{"d_model": 256, "activation": "geglu", "moe_layers": [1, 2, 3, 4, 5, 6, 7, 8, 9, 10, 11, 12], "router_score": "softmax", "routed_scale": 2.0, "balance_loss": 0.0129, "lr": 0.00285, "batch_tokens": 65536, "steps": 5756}
Below are experts of layer 4 (counted from 0) of a mixture-of-experts language model. Rows are named router (the router's row for the expert), down (a neuron's output weights, with its number) and show model dimensions 0-255. Each number is 128 + 32 x the weight over its row's rms, rounded and kept within 0 to 255.
After each expert's rows: a language model's description of what the expert responds to; "raises" lists some tokens whose logits its average output raises strongly, later layers aside. This comes from a sample of Wikipedia text that the model never trained on.

# expert 39
router [138  87 173 141 116 111 164 112 126 121  88 119  95 126 156 120 138 127 134  94 107 136  99 143 109 132 120  91 140 158 163 111  97 141 150 156 119 192 165 150 120 179 106 124 125 164 184 120 132 147 135 112 101 169 148 118  88 150 110 158 139 148 139 120 121 100 131 145 111  98  80 100 150 134  85  68 100  84  73 148 111 116 198 146 145 130  93 103 122 112 132 187 205 126 163  62  92 173 100 119 141 117 119 156 117 186 125 102 124  93 102 193 137 105 126 112 141 102 107  71  91 108 157 115 115 124  80 114 115 112 189 142 105 172 156 139 141  82 181 168 189 130  65 141  97  74 170 142 180 107 157 105 195 132 122 113  93 131 117 136  95 107 139 129  98 124 164 132 148 184 131 155 177  94 168  64 145 165  88 167 126 135 153 150  92 140 183  82  95 145  92  87 130 155  70 130 119 108 145 178 134 108 129 111 173 175 109 161 147 124 154 143 138 169 122 157  41 126 162 111 143  82 133 157  76 104 186 158  48  97 109 159 140  68  71 130 132 104 162 198  75 159 142 147  65 149 174 166  88  87 125 105  74 142 168  96]
down0 [126 119 158 108 121 117 140 155 111 108 139 183  80 150 190 200 110 165 145  92  99 167 132  93 130 177  92 164  97 188  62 134 121 140 123 163 124 100 100 121  70 162 127 112 138 102 165  86 119 116 130 115 175 124 113  45  94 125 157 144 119 153 129 116 111  99 147  67  30 121 146  36 142 132 101  94 115 156 108 147 103 106  83 103 150 124 111 187 146 178 144  91 101 112 130  99 158  74  82 132 121 127 142 148  92 109 125 156 158 129  99  87 128 157  83  57  72  81 195 117 172 104 115 185  91 120 121 125 142 104 151 127 101 146 112 172 119 110 167 139 176 100 105 125  72 150 113  83 159 125 202 104 164 106 108 183 171 108 113 127 180 181 152 143 129 133  91 132 109 186  96 106 191 121 162 124 120 124 126 122 157  88  91 133  92 101 109 139 139 191 106 150 111 170 155 177 147 177 159  90  64  86 161 128 110  86  86 134 148 117 136 108  91 115 146 125 136 127  91  84 158 133 115 134 104 112 159 155 114 103  75 136  98 107 159 147 130 146 176 122  62 158  96 155  82 112 160  80 130  97 132 191 139 107 124 150]
down1 [130 108 100 169 154  97 120 134 170 117  96  78 143 110 133  48 125 125 156 182 121 139  72 115  80  59 127  99 144 133 197 166 133 172 109 119  77 150 164 221 161 159 103 150 133 117 106 105  96 111 143 128 103 165 127  60  80 115 160 137 125 136 133 106 129 135 117  81 157 122 127 128 144 153 116  95  95  90 170 115 117  84 108 146 137 166 117 174 119  97 131 154 110 166 116 149 133 152 134 130 110  91 182 105 105 119 136 123 138 141 169 158  75 223  82 118 175 124 113 155 159 152 105 169 140 117  66 145 157 127 132 137 115 116  92 162 137 144 145 142 112 111 132 130 120 171 158  77 112  74 115 123 107  89 110 100 138 103 146 103 120 158 176 138 133 109 144 128  88 151 114 138  83 129 135  72 103 147 156 126 117 137 137 174 173  94  92 127 177 201 198  93  80 114 161 125  94 109 133 100 191 104 105  85 146 121 159  91 134 143 158 127 123 119 192 112  58 198 142 119 130 102 112 120 107 154 156 127 161 150 114 109  49 131 162  81 142  91 112  64 125   5 149  89 126  63 131  89 170 158 189 101 167 109 119 113]
Description: Subject pronouns it/he/It/He and word stems awaiting suffixes, like resol-ut-ions, attempt-ing, stand-ard, pat-tern-s.
raises: "ed", "ing", "es", "an"

# expert 23
router [168 101  84 122 174 130 132 165 110 131 164 111  79 108  93  76 109 113 124 127 125 135 153 121 160 118  92 115  74 133 102 109 134 156 132 130 189 129 109 114 111 185 144 162 111  82 125 139 185 127 178 143 141 129 157 184 167 194 131 127 187 120 166 116  89 159 135 136 154 112  94 126 136 129  71  72 173 138 117 148 121 105 112 174 139 126 147 134 106 157  98 158  61  97 128  89  98  96 102 176 110 114 121 114 153 165 114 144 149 157 154  98 105 150  84 125 137 180 156 118 103 134 122 145 133 133 140 135  98  80  92  95 128  83 117  69 104 166 104 132 174  95 133 131 137 188 148 104  82 105 101  78 127 101  64  76 145  60  66 156 169 115  91 102 145  95  87 159  95 149 135 113 161  79 131 144  98  72 113 118 163 171 183 112  90 165 152  89 171 132 169 144 167  79 130  99 200 140 138  98 112 140 141 166 123 113 113 133 110  83 124 154 162 162 177 168 159 178 142 139 164 140 104 126  71 105 133 174 169 171 128 103  94 134  84 109 181 102 143  70 171  79 152 123 108 138 154 157  71 171  77 119 216  56 146  73]
down0 [140 152 160 171 173 101 109 139 143 196 100 123  95 136 131 112 126 109 128 157 156  97 154  60 144 126 156 115 119 110  93 139 148 158 152 106  94 159 208 184 103 141 160 102 155  95 127 155 171 165 163  86 112 115 163 142 121  86 107  88  84 176 139  83 115 137 150 194 137 134 136  72  58 126 176 159  96  75 153 121 129 128 127 173 149 155 138 144 148 128  83 113 127  73 133 127 103 136 135 175 134 178  73  95 140 152  89 114 151 152 162  94  86 107 123  90 142  69  99 102 185 116 132 101 158 132 184 116  61 150 138 105  90 118 110 159 103 137 151 102 162 138 159 100 123 156 120  97 139  91 111 151 126  92 128 161 161 122 166 132 133 111 104 145 106 119  59 116 158 132 134 110 102 148  57 121 158 155 103  69 127 153 146 192 134  66 152 121 158 149 171 148 108 158 112 126 134 126 198  86  93 153 136 151 154 169 125  96 181 134 130 108 157 135  96  92  56 126 163 118 171  94 140 164  44  72  79 118  70 137  93 147  77 101 110 133 125 216  92 178  86 170 150 130 175 159 103  73 127 166 179 101 126 154 134 151]
down1 [ 94 166 154 155 178  75 106 134 126 126 187 112 115 164 174 143 213 117 137 113 146 157 116 116  43 169 108 152  97 162 146  75 136  91  75 129 138 177  93 181 120 168 112 106 139 109  93 128 209 123 106 127 144 121 108 177  94 187  94 128 114 133 129 166 138 123 125  88 136  84  82 152 197  64  91 127 127 142 103 129 131 125 136 103  77 154 101 152 149 112 120 151 130 106 145 120 106  73  81 116 112 114 222 153 127  75 145 113 130 150 100 119  79 121 159  92 134 112 123 135 104 149 167  97 136 143 165 148 118 104  95  98 137 161  87  83 158 139 128 170 107 115 144 119  98 125 145 126 126 175 136  81 108 112 102 132  70 184 138  93  73 146 126  45 139 151 113 170 129  94 131 172 141 106 148 170 164 103 145  97  79 174 177 125 123 114 143  74 156 196  89 153  85 162 168 107 134  66 123 164 130 154 120 140 163  81 176 156 102 165 104 108  81 112 117 150  98 118 129 209  87 127 189 125 163 133 121 114 132  80  82 126  99 198  94 126 149 154 157 104  91 116  99  85 115 117 112 118  81 138  71 132  96 102  93 103]
Description: Pieces inside English personal names, surnames and place names, such as Carl-isle, McC-ann, Paul, James, Perth-shire, plus some other word fragments.
raises: "et", "s", "ing"

# expert 35
router [173 172 160 157 146 157 171 158 153 134 138 156  87 191 171 179  77  74 168 108 153  90 141 171 125 125 139  85 108 132 173 148 103  98 129 146  91  92 144 160 110 131 122 137 111 153 162 133 101 122 137 141  65 136 154 132 119 165 174  76 113 148 124  62  84  89 138 111 107  91 106 123 174 159 189 118  81  93 159 160 163 115 172 128 111 146 188 116  90 146 117 123  98  64  97 160 164 182 169 172 100 153 127 132 138 170 128 101  83 122 169 163  87 117  87  85 116 171  91  56 138  94 138 101  88  97  70 110 116 127 103 158 180 143 104 157 200 119 186 111  97  98 139  99 133  95  95 162 130 122 106 130 180 125 160  75 130 178 149 157 104 172 153 108  98  84 123 102 114 159 159 134 123 153 115  89 173  48 143  93 162 141 124 116 140 100  78 150 109 156  87 113 116  98  83 117 118 148 108 152 150 112 158 145 131  86 162 106 143  82 108 138 141 106 134 147 156  85 132  85 116 194 100 186 117 163 175 129 171 126 138  71 137 150 107  71 108 131 132 170 142 178 153 133 126  67 111  90  92 185 120  77 108 143  61 123]
down0 [104 108  74 169  71 164 149 108 115 145 132  99 117 106  66 144 156  74 104 100 141 139 185 137 124 110  98  62 113  74 146 131 148 169 125 132 107  58 120 180 133 105  66 152 173  83 144  86  97 179 133 137 223 133 131 126 101 142 217 152 153 123 172 145 137 158 149  68 102  69 131  99 108 103 170 149 123 195 129 142 108 147  93 127 171 104 137 148 138  58  95 122 128 127 130  95 102 170 121 168 147 130  89 159 130 118 165 171 192 152  56 168 151 114 153 190 132 110 123  85 144 131 173 120 192 108 152 148 116 141 160 138 118  97 162 150 172 121 160 191 112 122 120 142  91 138 128 101  65 136 111 110 118 129 116 132  69 105  75 124 143 115 194 169 143 194 135 129  80 180 109 120 150  88  99 180 122 145 154 149 146 159 104 149  92 169 132 145 164 136 152 127 111 125 189 170 163 153 140 176 119 142 131 147 102 124 100 145 161 176 139 102 115 124 149 121 104 145 134  80 143 120 108 168 113  84 117 122  85 157 102  81 155 167 108 106 161  91 107 134 171 100 152 121 101 131 129 180 154 165 195 167 133  87 193 119]
down1 [155 113  76 159 106 133 100 136 113 162 123 114  89 158  95 190 181 144 129 166 108  69 153 191 119 172 161 118 143 161 149 102 135  66 127  96  97 119 133 125  97 166 106  45 107 156  94 212 117 176  93 129  83 135 149 142  63 122 122 142  92 131 208 147 121 129 146 118 126 127 162 134 126 109 158 110  97 158  92 135 165 118 185 204  92 114 155 125 135 145 179 124 113 112 133  74 116 125 103 155  91 129 175  87 134 120 163 155 164 118 144  98  70 175 117 107 127 152  78 150 121 179 107 189 117 120 117 140 109 115 213 122 111 168 158 110 124 191 163  68 149 161 154 139  73 111 161 164 157 148 142 146  80 155 119 142  76  75 144 156 107 127 116 132 158 146 154  88 126 149 153 110 100 137 137 125 174 168  70 137 130 127 105  63  98 133 125  98 144 125 174 154 158 110 110 188 137 150 107 150  91 145 119 114  81 141 174 117 105 164  71 159 136 117 111 169 162  58 108 116 166 138 112 152 129  85 126 143 175 138 154  66 182 149  70 167 103 104  80 138 104 162 137 182  98 133 127 190 126 128 159 174 119 190 144 153]
Description: Hyphens in compounds and list dashes, and word-start prefixes like con, inter, rec, def, dis, ex, as in counter-c-ulture.
raises: "ious", "are", "ru", "reme", "re", "ension"

# expert 16
router [120 153 165 103 121 135 136 132 111 183 101  90 108 127 112 130  94 146 117 146  74 153 162 116 109 174  72 111 105 116 104 155  89 163  85 135 102 139 148 109  88  99  96 130 125 129  53 158 183 145 141 116  79 159 168 124  85 119 139  85 180  82 136  51 122  94 142 177 118  84 129 172  98 177  68 100  98 179 136 122 175 121  97 168 124 121 130 148 187 170 164 137 162  88 124  64 144  87  77 148 183 137 142  97 138 155 119 120 161 164  91 161 188 117 136 167 147 162 146  82  85 172 175 150 126 105 124 128  76 166 112  68 165  96  80 150  94 131 169 162 160 168 125 115  72  93 119 132  63 124 100 140 156 139 132  76 101 135 178 138  98 115 121 151 133 104  99 117 170 132  97 124 102  86  71 108 150 152 158 133 148 105 135  79  78 121 102  93  76 156 112 157 170 146 179 169 121 169 104 130  98 121 214 170 163 142 127  80 154  77 131 105  98  94 155 105 176 151 171 162 123 101  70 102 147 122  57 150  81 108 113  88 162 107 104 144 151 162 107 108 174 107 125 110 139 109 159 126 155 110  82 169 121 124 169 115]
down0 [140 137 143 118  77 161  96 166 127 194 117 144  69 119 123 115 142 156 101 122 140 133 154 173 124 101  71  79 106 176 145 119 165 142 114 170 177  93 149 157 129 177 142 103  69  92 147 128 124  83 128 167  47 104 133 163 109  95 111 146 119 129 176 122 109  63 128 134 108 139 121 157 190  80 104 193 131 148 110 146  94 151 159 122 146  88 142  91 145 200 155 147 149 161 147 108 142 138  79 124  95 102 121  87 161 162  91  58 142 156 102  80 153 113 129 113 139 140 102 147 137 170 151 164 161 115 187 151 153 118 141  69  92 159 165 154  75 142 133 125 142 170 167 109 120 122  94  28 111  53 137 150 103 143 140 101 171 114 133 115 147  93 100 109 160  97  99  78 148 154 165  89  86 121 204  97 171 171 112 126 168 149 165 160 143 187 105  79 126 111  96 167 157 103  90  86 108 113 170 148 143 125 121 127 176 148  81 135  66  92 147 111 121 148 117 129 214 128 105 161 177 126 183 124 133 100 124 158 176 126 118 126 130  81 117  75 145 115  98 140  99 143 130  90 167 189 158 155 164 112 137 141 153 165  79 161]
down1 [152 152 123  90 172 174 159 103  96 165  81  96 219 180 142 111 144  63 157  80 104 132 142 123 174 121 129 152  52 103 152  97 126 134 102 141 135  95 140 114 139  44  92 134 144 152 121 181  88 159 112 130 102 105 134 126  47 168 169 170 136 186 134 114 110  92  69  95  94 145 116 167  93 137 131 126 160  73 167 168 151 131 101 169 124  90 164  85 148 197 113 174 148 119 104 147 100 130 166 177 137 146 125  65 122 139  97 132 155  95 152 110 126 182  88 111 111 124 186 206 134 142 101 119 129 207 147 106  93 114 182  99 126 119 147 103 109 142 102  89 141 127 113  66  78  73 133 158 101  97 138 140 130 183 133  98 139 158 102 122 105 125  62 111 145  96 135  94 119 199 135 140 113 128 104 168  74 134 109  72 127 173 121 104  70 168 141  97 146 210 129  96 119  86  85 120 147 160 139 149 151 105  98 132 139  93  88 164 132 175 144  95  93 145 103 114 160  78 100 153 120 122 124 149 149 137 143 137  97 195  90  89  92 115 122 123 105 146 111 147 145 149 152 144 178  83 130 116 149 102 125  92 178 112 136  96]
Description: Final pieces of countries, states and cities, often after New, United or South, such as Minnes-ota, Queens-land, States, Germany.
raises: " (", ",", "'"

# expert 2
router [160 163 132 140 135 103 181 155 142 188 189  93 127 137 127  58  93 118 112 153 129 111  68 180 167 121 100 156 138 172  70 139 181 115 139 162 191 107  63 111 163 115 122 143 111 110 124 124 108 143 147 134 111 149 175 137  93 156 108 101 117  63 168 100 146  71 150 115 140  96 127  95 165  95 188 102 146 174 152  82 101 127 135 107 130 160 150 109 120 116  70  92  67 127 125 165  86  78 142 149 144 177 111  97 143 137 138 137 120 180 114 156  88 120 123 162 105 113  60  90 118 140 133  93 143  71 136 112 165  82 143  87 197 166  96  64 150 130  81 204  90 147 138 181  91 166 114 174  98 155  95  96 103 118  86 136 116 121 135 151 143 121 137 126 165 109 163  99 178  81 144 176 143  88 127 109 100 141 142 106 197 148 138 154 150 124 153  92 143 123 127 146  93 176 129 176  77 159 122  86 135 101  76  86 142  81  89 125  91 148 113 145 147 116 140 153 117 170 145 100 142 142 115 142  81 110  95 149 196  98 154 105 164 173  99 118 102 140  90 154 107 186 102 168 134 110 142 175  94 101  49 108  83 188 124 146]
down0 [168  53 146  68 167 147 119  79 138 149  79 159  80 102 170 123 122 117 105 135 141 151 121 129 101 138 167 144 148 181 157 111  80  68 194 104 157  92  94  89 219 111  84  98 162 142 133 111 113  94  94 111 164 140 142 100  78 112 124 101 106 197  88  89  88 109  99 134 113 147  65 124 148 158 124 138 125 125 115  90  86 131  76 191 162 179  75 151 129 130  73 121 145 139 126 104  69 139 216 217 144  93  95 159 170 125 151 147 126 118 129 111 118 104 105 179 168 188 109 138  97 124 132 118 149 117 127 175  92 126  92  84  74 115 118 123  76  98 139 144 151 111 125 159 125 156 124 139 135 149 137 109 166 115 132 141 120 128 149 103 146 132 106 144 194 136 135 124  73 129  67 170 145 127 194 137 104 116 133 117 108 142 161 161  97  96 110 128 124 172 117 112 141 101  90  89 104  53 149  88 155 131  94 155  62 139 134 140 109 170 155 119 120 172 113 181  94  95 126 166  68 143 108 112 144 137 187  95  75 155  96 103 113 151 112 134 129 100 185 124 130  67 161 110 115 136 106  70 115  91 165 179 112 126  84 166]
down1 [125 154 107 184  36 213 128 140  88 152 112 187  59 119  82  82  82 188  97 156 168 112  71  88 149 143 116 164 149 165 181 135 196 118 143 105 136  80  96  59 159 153 141 141  78 110 103 175 105 116 119 110 111 148 114 140 155 181 152 125 155 131 133 194 179 132  96  97 185 133 119 164 144  93 158  89  83 121 151 110 147 156 120 134 125 147 105 104 133  89 116 132 125 129  65 166  67  96 113 138 101  78 133 118 119 133 149 112 158 105 152 134 138 106 116 154  89  70 116 158 162 111 150 139  74 138 158  91  78 143 160 171  89 160 174 134 134 126 128 139 121 131 149 151  78 141 185 164  99 155 136 141 144 124  98  83 189 119 155 111 132 124 134  64 114  95 127 153 157 104 191 122 155 151 175  30 130 123 137 155 123 152 123 126 111 117 144 152 147  91 152 102 177 191 134 116 115  66 134 137  80 123 150 108 131 180 150 137 178 105 186 146  94 173 148 103 151 138  82 113 166 159 176 155 142 104  85 172 115  98 146  62 161 125 110 171 110 104 106 164 144 110 122 144 115 169 164 176 114 125 166 101 120 156 137 152]
Description: Digit 0 inside years and decimals, opening parentheses in stats tables, and unit abbreviations such as km, ft, m.
raises: "ac", "sel", "esc"

# expert 54
router [180  81 209 156 141 178 130 148 122  87 138  78 142 121 175  92  81 152 172 115 150 167 113 129 123 111 177 183 113 132 107  81  96 179 116  91  84 119 130 201 136 140 125 136 142 161 130 118 111 105 114 176 119 149 109  86 139 158 146 145 148 118 168 162  90 139 153 113 147 106 153 119 124 155 121 168 126 136 123 137 151 108 196 171 132 178 152 185 154 157  88 129  82 188 111  47 132 127 177  65 130 159 183  92  61 119 155  90  62 137 118  90 157 156 132 181 141 114 162 116 205  97  99  98 126 161 151 181 177  95 119 137 157  94  99 133 118 129 139 149 130 110 101  95 155 169 141 166 143 169 110  89 105 190 160 142 130 162 131 147 150 141 170 135 128 135 149 120 141  67 169 168  96 127 166 146 146 110 141  64 125  88 166 122  88 149 101 147 151 137 130 153  78  73  89 158 138  57 131 152  98 168 137 107 118 136 155 124 118  73 167  75 117  92 180 119  56 103  96 150 136 127 132 135 106 173 111 121  99 125 105 168 118 142 179 177 144 123 157 123 140 171 168 118 159 135  87 105 177  80  78  82 102 181 148 142]
down1 [197 153 176  72 128 137  99 103 100 163  93 143 102  64 157 124 148 107 173 107 128 144 137 190 133  97 158 154 153 185 200 198 185 138 171  58 135 145 203 142 141 169 186 109 103 103 177 161  78 132 127 130 117 142 136 123 119 104 124 147  91 133 176 165  88  93 131 161 174 157  63  71 142 135 145 157 137  91 102  78 166 137  64 171 114 108 105 152 126 122  85 111 127 188  58 144  80 138  91 116 189  86 162 153 121 144  69 137  73 122 128 122 169 122 140 147 151  81 123 151 165  95 124  88 157  85 178 142 136 122 182 139 189 130 137 163  82 137 169 156 174 135 115 119  77 182  86 117  82 115 133 136  94 163 155 108 118 126 138 108 125  53 107 134 140 135  83 148 124 116 129 146 191 103 153 127  92 137 181 134 102 129 139  88 113 131  78 143 149 127 114 164 122 159  80 144  59 150 165  94 112 170 135 156 115 166 148 169 134  90 147 124 110 104 163 115 190 148 107 116 115 109  91 125 118 100  86 136 114 112  87 146 119 147  87 145 116 147 162 129 137 188  87 151 128 147 150  94 176 150  92 116 139 114 107 167]
down2 [111 112 198 152 128 196 103 145 137 113 103  88  97  65 138 138  81 127 155 124 125 161  99 116 143 154 103 131 156 167 181 147 150 147 145 184 185 143 132 157 138  74 153 158 161 146 118 100 134 128  87 117 110 126 154 133 136 130  85 130 130 120 119 134  84 142 154 195  68 161  88 152  87  75 122 147  41 159 113 107 162 109 148 123 122 154 150 135 133 122 135 142 126 124 114  91 128 116 180 145 150 148 127 117 152 114 114 106 134 223 125 149 136 139  86 114 187 115 164  91 110  73 116 175 122 168 159 149  81 131 179 132 125 136 109 141  50  98  72  80 114  84 113 134 131  96 115  96 168 133 122 113 136 182 131 184 114 144 110 163 133  97 194 182 107 123 140 126 168 132  73 148 119 145  97  96 114 143 122 186 170  50 111  86 113  64 126 129 135 145  97 173  93 114 139 140 146 142 156 120 168 115 147 124 196 134 126 146 122 115 121 124 140 175 204  73 123 131  87 151 116 169 187 193 183 166 130 160 108 114 161  54 211 142 124  71 145 114 118 180 144 158 117 111 174  95  55 162 111 125  98 120 106 122  84 124]
Description: Line breaks after a finished sentence or heading, before a new section or list item, plus opening parentheses and family words.
raises: "|", "In", "O", "The", "-"

# expert 20
router [ 86 139 119  97  83 119 134 138 147 128 102 109 128 127 117 102 126 141 143 110 180 128 116 100 166 115 100 167 133 134 142 117 113 140  73 149  83 115  88 157 112 153 183 137 162 129  95 117  56 109 139 152 125 187 127 116  77 122 144 158 131 153  87 122 125 118 105 139 151 101 139 118  84 135 120  99 142 127 144 129 131 123 128 100 147  82  87 148 127 124 138 107 153 146 143 133 182 151  88 141 100 140 107 115 144 185 128 166 173 110  79 144  74 150 111 189  92 101  82 145 112 105 168 114 156 160 154  75 119 130 133  96 140 137 138 124 122  94 116 124  97 101 102 140 148  49 158  82 100  64 111 120 136 177 164 109 180 160 174  80 126 134 191  88 129  71 153 141 166 134  85 110 104 150 172  48 121 133 131  56 115 129 107  65 123  95 165 158 116  83 107 148 161 180 137  85 105  69 108  76 156 118 166 117 109 156  96 163 195 158 185  75 119 202 135  61 101  82  74  94 152  99  94 130 192 175 149  80 118 185 182 172 148 200 126 197 140 152 100 130  87 172 149 176 103 164 119 123 145 171 107 111 177 136 151 168]
down0 [128 117 208 153 201 125 139 103 127 141 208 161 123  68 150 178 174 110 154 133  86 141 132 169 122 137 121 108 150 166 125  73 131 109 171 143 107 118 136 120 142 124 124 114 154 125 166 136 118 123 175 128 114  82 139 123 113 201  79 129 126  73 181  85 153  70  76 108  94 163 146 109 152 132  73  79  76 102 114 137 138 107  86  93 176 118 138 110 110 141 128 137 104  76 117 115 155  50  98 177 106  77 163  86 153 159 111 106 172 105  79 140 169 113 138 130 169 160 178 115 151 128  46 172 131 135 119 133 131 172 127 139 124 100 148 161  87 114 112 119  82 132 102 130 116  74 187 130 138 155 165 118 144 167 107 143 172 128  71 151 131  76 123 143  83 139 130 159 134 130 127 136 112 138 175 143 122 129 182  66 119 128 104 114 165 116  84 187  93 105  98 137 123 206 178 126 108 108 130  54 157 127 125 115 163 113  92 111 109 119 130  81 171 179 144 199 136 151 134 138  80  93 125 113  91  97 134 151 165 127 175 159 188 116  78  84 152 135 146 156 178 181 105 124 127  72 127 144 131 142  78 166 100  91 122 191]
down1 [ 99 163 144 106  95 151 116  99  77 144  98 131 126 149 172 181 127 154 134 181 124 124  37  77  77 126 150 140 218 125 126 163  86  80 124 121 180 102  80 112  78 107 121 137 122 112 104 147 108 127 145 131 160 108 155 130 121 139 138 135 115 100 165 169 188 103  33 100  85 189  81 118  95 109 173  96  77 142 139  95 113 165 124 131 132 122 138 116 159  97 133 108 128 131 161 176 141  62  98 149 128  99 135 114  67  99 166 120 163 109 121 151 108 165 168 139 131  83  89 153  87 133 157  77 118  79 139 163  96 131 154 133 209 128 161  83 161  80 109 145 130 134 134 128  71 137 103 124 109 161 119 200 144 157 126 105  52 139 102 114 129 139  91 142 121  82 123 145 156 143 169 104 151 115 191 107 140 106 135 145  92  52 126 105  83 122 144 191 100 104 100 144 149 173 106 137  98 152 149 148 159 149 180 116 128 132 180  77 141 101 163 100 141  49 113 143 102 130 115 140  71 125 100 134 163 135 193 128  98  70 179 167 157 154 124 163 156 139  64 125 176 170 109 133 135 169 109 134 161  95  93 104 123 141 177 152]
Description: Single capital letters inside acronyms, codes and chemical strings, such as FSLN, SMILES OCCC and race abbreviations.
raises: "ff", "ym", "ñ"

# expert 11
router [ 82 147 159 146 160 128 153  72 188 130 150  75 101 169 129 184 100 142  89  79 131 139  35 147 125 107 108 142 207 173 193 102 156 123 105 142 156 120 163  97 171  99 157 171 143 136 128 124 123  84 109 178  90 100 190  77 134 119 146 128  98 181 143 133 126 102 183 191  89  79 117 137  79 136  99  89  71 149 130 123  88 121 149 156  72 139  93 141 152 162 148 137  72 136  93 159  86 108 160 167 124 118  56 141 116 153 127 114 124 142 111 187  94 108 164 127  79 107 155 101 218 158 127 116 126 154 164 156 166 104 106 160 104 135 134 195 121  86 158 130  66 139 126 123 167 167 116 142 118  97 101 123 113 102 138 106  99 113 158  98 158 113 116 134 102 105 103  85 125  96  80  83 103 186  74 130 130 111 125 167 160 127  95 185 187 155 108 125 151 121 147 123 157 101 125  82 169  47 118  93 125 105  64 160 128 174 112 122 140 115 108 164 162 113  97 129 163 174 116 127 133 130  84 115 112 117  84 147 123 165 106 166 117 121 164  79 127 118  96 112  76 104 154  81  90 172  92  95 146 104 111 113  84 104 166 105]
down0 [137 107  84 119 143 144 155 153 108 151  75  65 103 116  95  80 176 121 117 135 177 175  88 141  95 156 180 133 149 129 133 152 133  92 143 154 143 114 187  96  77  96  95  79 179 102 119 168 106 102  98 134 185 188  97  90 159 119 105 162 106 153 163 110  46 119 130  83 153  77 114 165 136 141  97 156 115 165 147 133  97 204 125 121 144  78 126 115 165  77 103 106 172  95 204 105 161 144 161 100 106  85 133  84 121  89 121 120 167 130 141 153 177 125 183 183 159 121 174 146 140 128 129 103 177 112 113 126 153 139 101 155 173 147 180 105 174 203  82 153 108 131 111 118 144  86 168 137 152 105 132  90 153  84 134  79 155 103 143  97  77 132 178  98 157 136 141 136 156 127 125 189 106 104  92  75 136 127 137 107 104 146 159 187 148 214 161 146 127 148 168 120 148 145 184 101 127 196 167 150 187 104 139 115 164 126 154 106 103 136 105 128 202  91 203  94 173 169 150 111 134 152  97 139  95 125 142 103 130 132 102  52 177 148 137 133 107 132 165 108 123  82 140 146 129 150 139 127 119 129 155 133 104 129 172 100]
down1 [146 128  82 139 132 114  52 107 100 107 128  68 130 123 151 143 184 164 131 151 131  89 127 129 149 126 131 107  60  86 167 187  73 121 120  83 210 129  91 128 183 139 101 150 146 140  23 124 127 141 114 160 134  69 140 136 153 130 155 143 144 174 144 129 157 119  98 141 123 106 103  94  76  74 171 107 148 114 171 151 201 154 108 144 156 130 105 114 159 111 208 141  78 140 174  91 197 124 101 140 124  86 142 172 155 117  71  79 145 106 153 126 154  87 176 149 159 135 119 154  95 169  84 181 183 122 123 155 148  92  46 100 146  91 143 115 130 132  99 152 126 133  91 159  83 143 133 109 123 155 139 118 119  75 136  97 183  83 134 146 118 142 172 143 144 100 159 106 189 141 119 160  93 108  76 140 161 106 113 176 117 137 150 142 145 106  93 116  94 124 170 110 125 182 108 164 154  79  93 121 187  84 106 139 109 206 154 139 143 138 129  29  99 116  98 138 168 148 157 129 123 112 135 116 179 151 108 162 112 122 105 127 131  66 124 145  69 141 177 146 151  92 108  87 131  92  91  80 134 132 106 101 109 123 153 141]
Description: Function words linking noun phrases in prose, mostly of, and, in, to, or, from, as in "portion of the", "employees and workers".
raises: " others", " his", " their", " her", " those"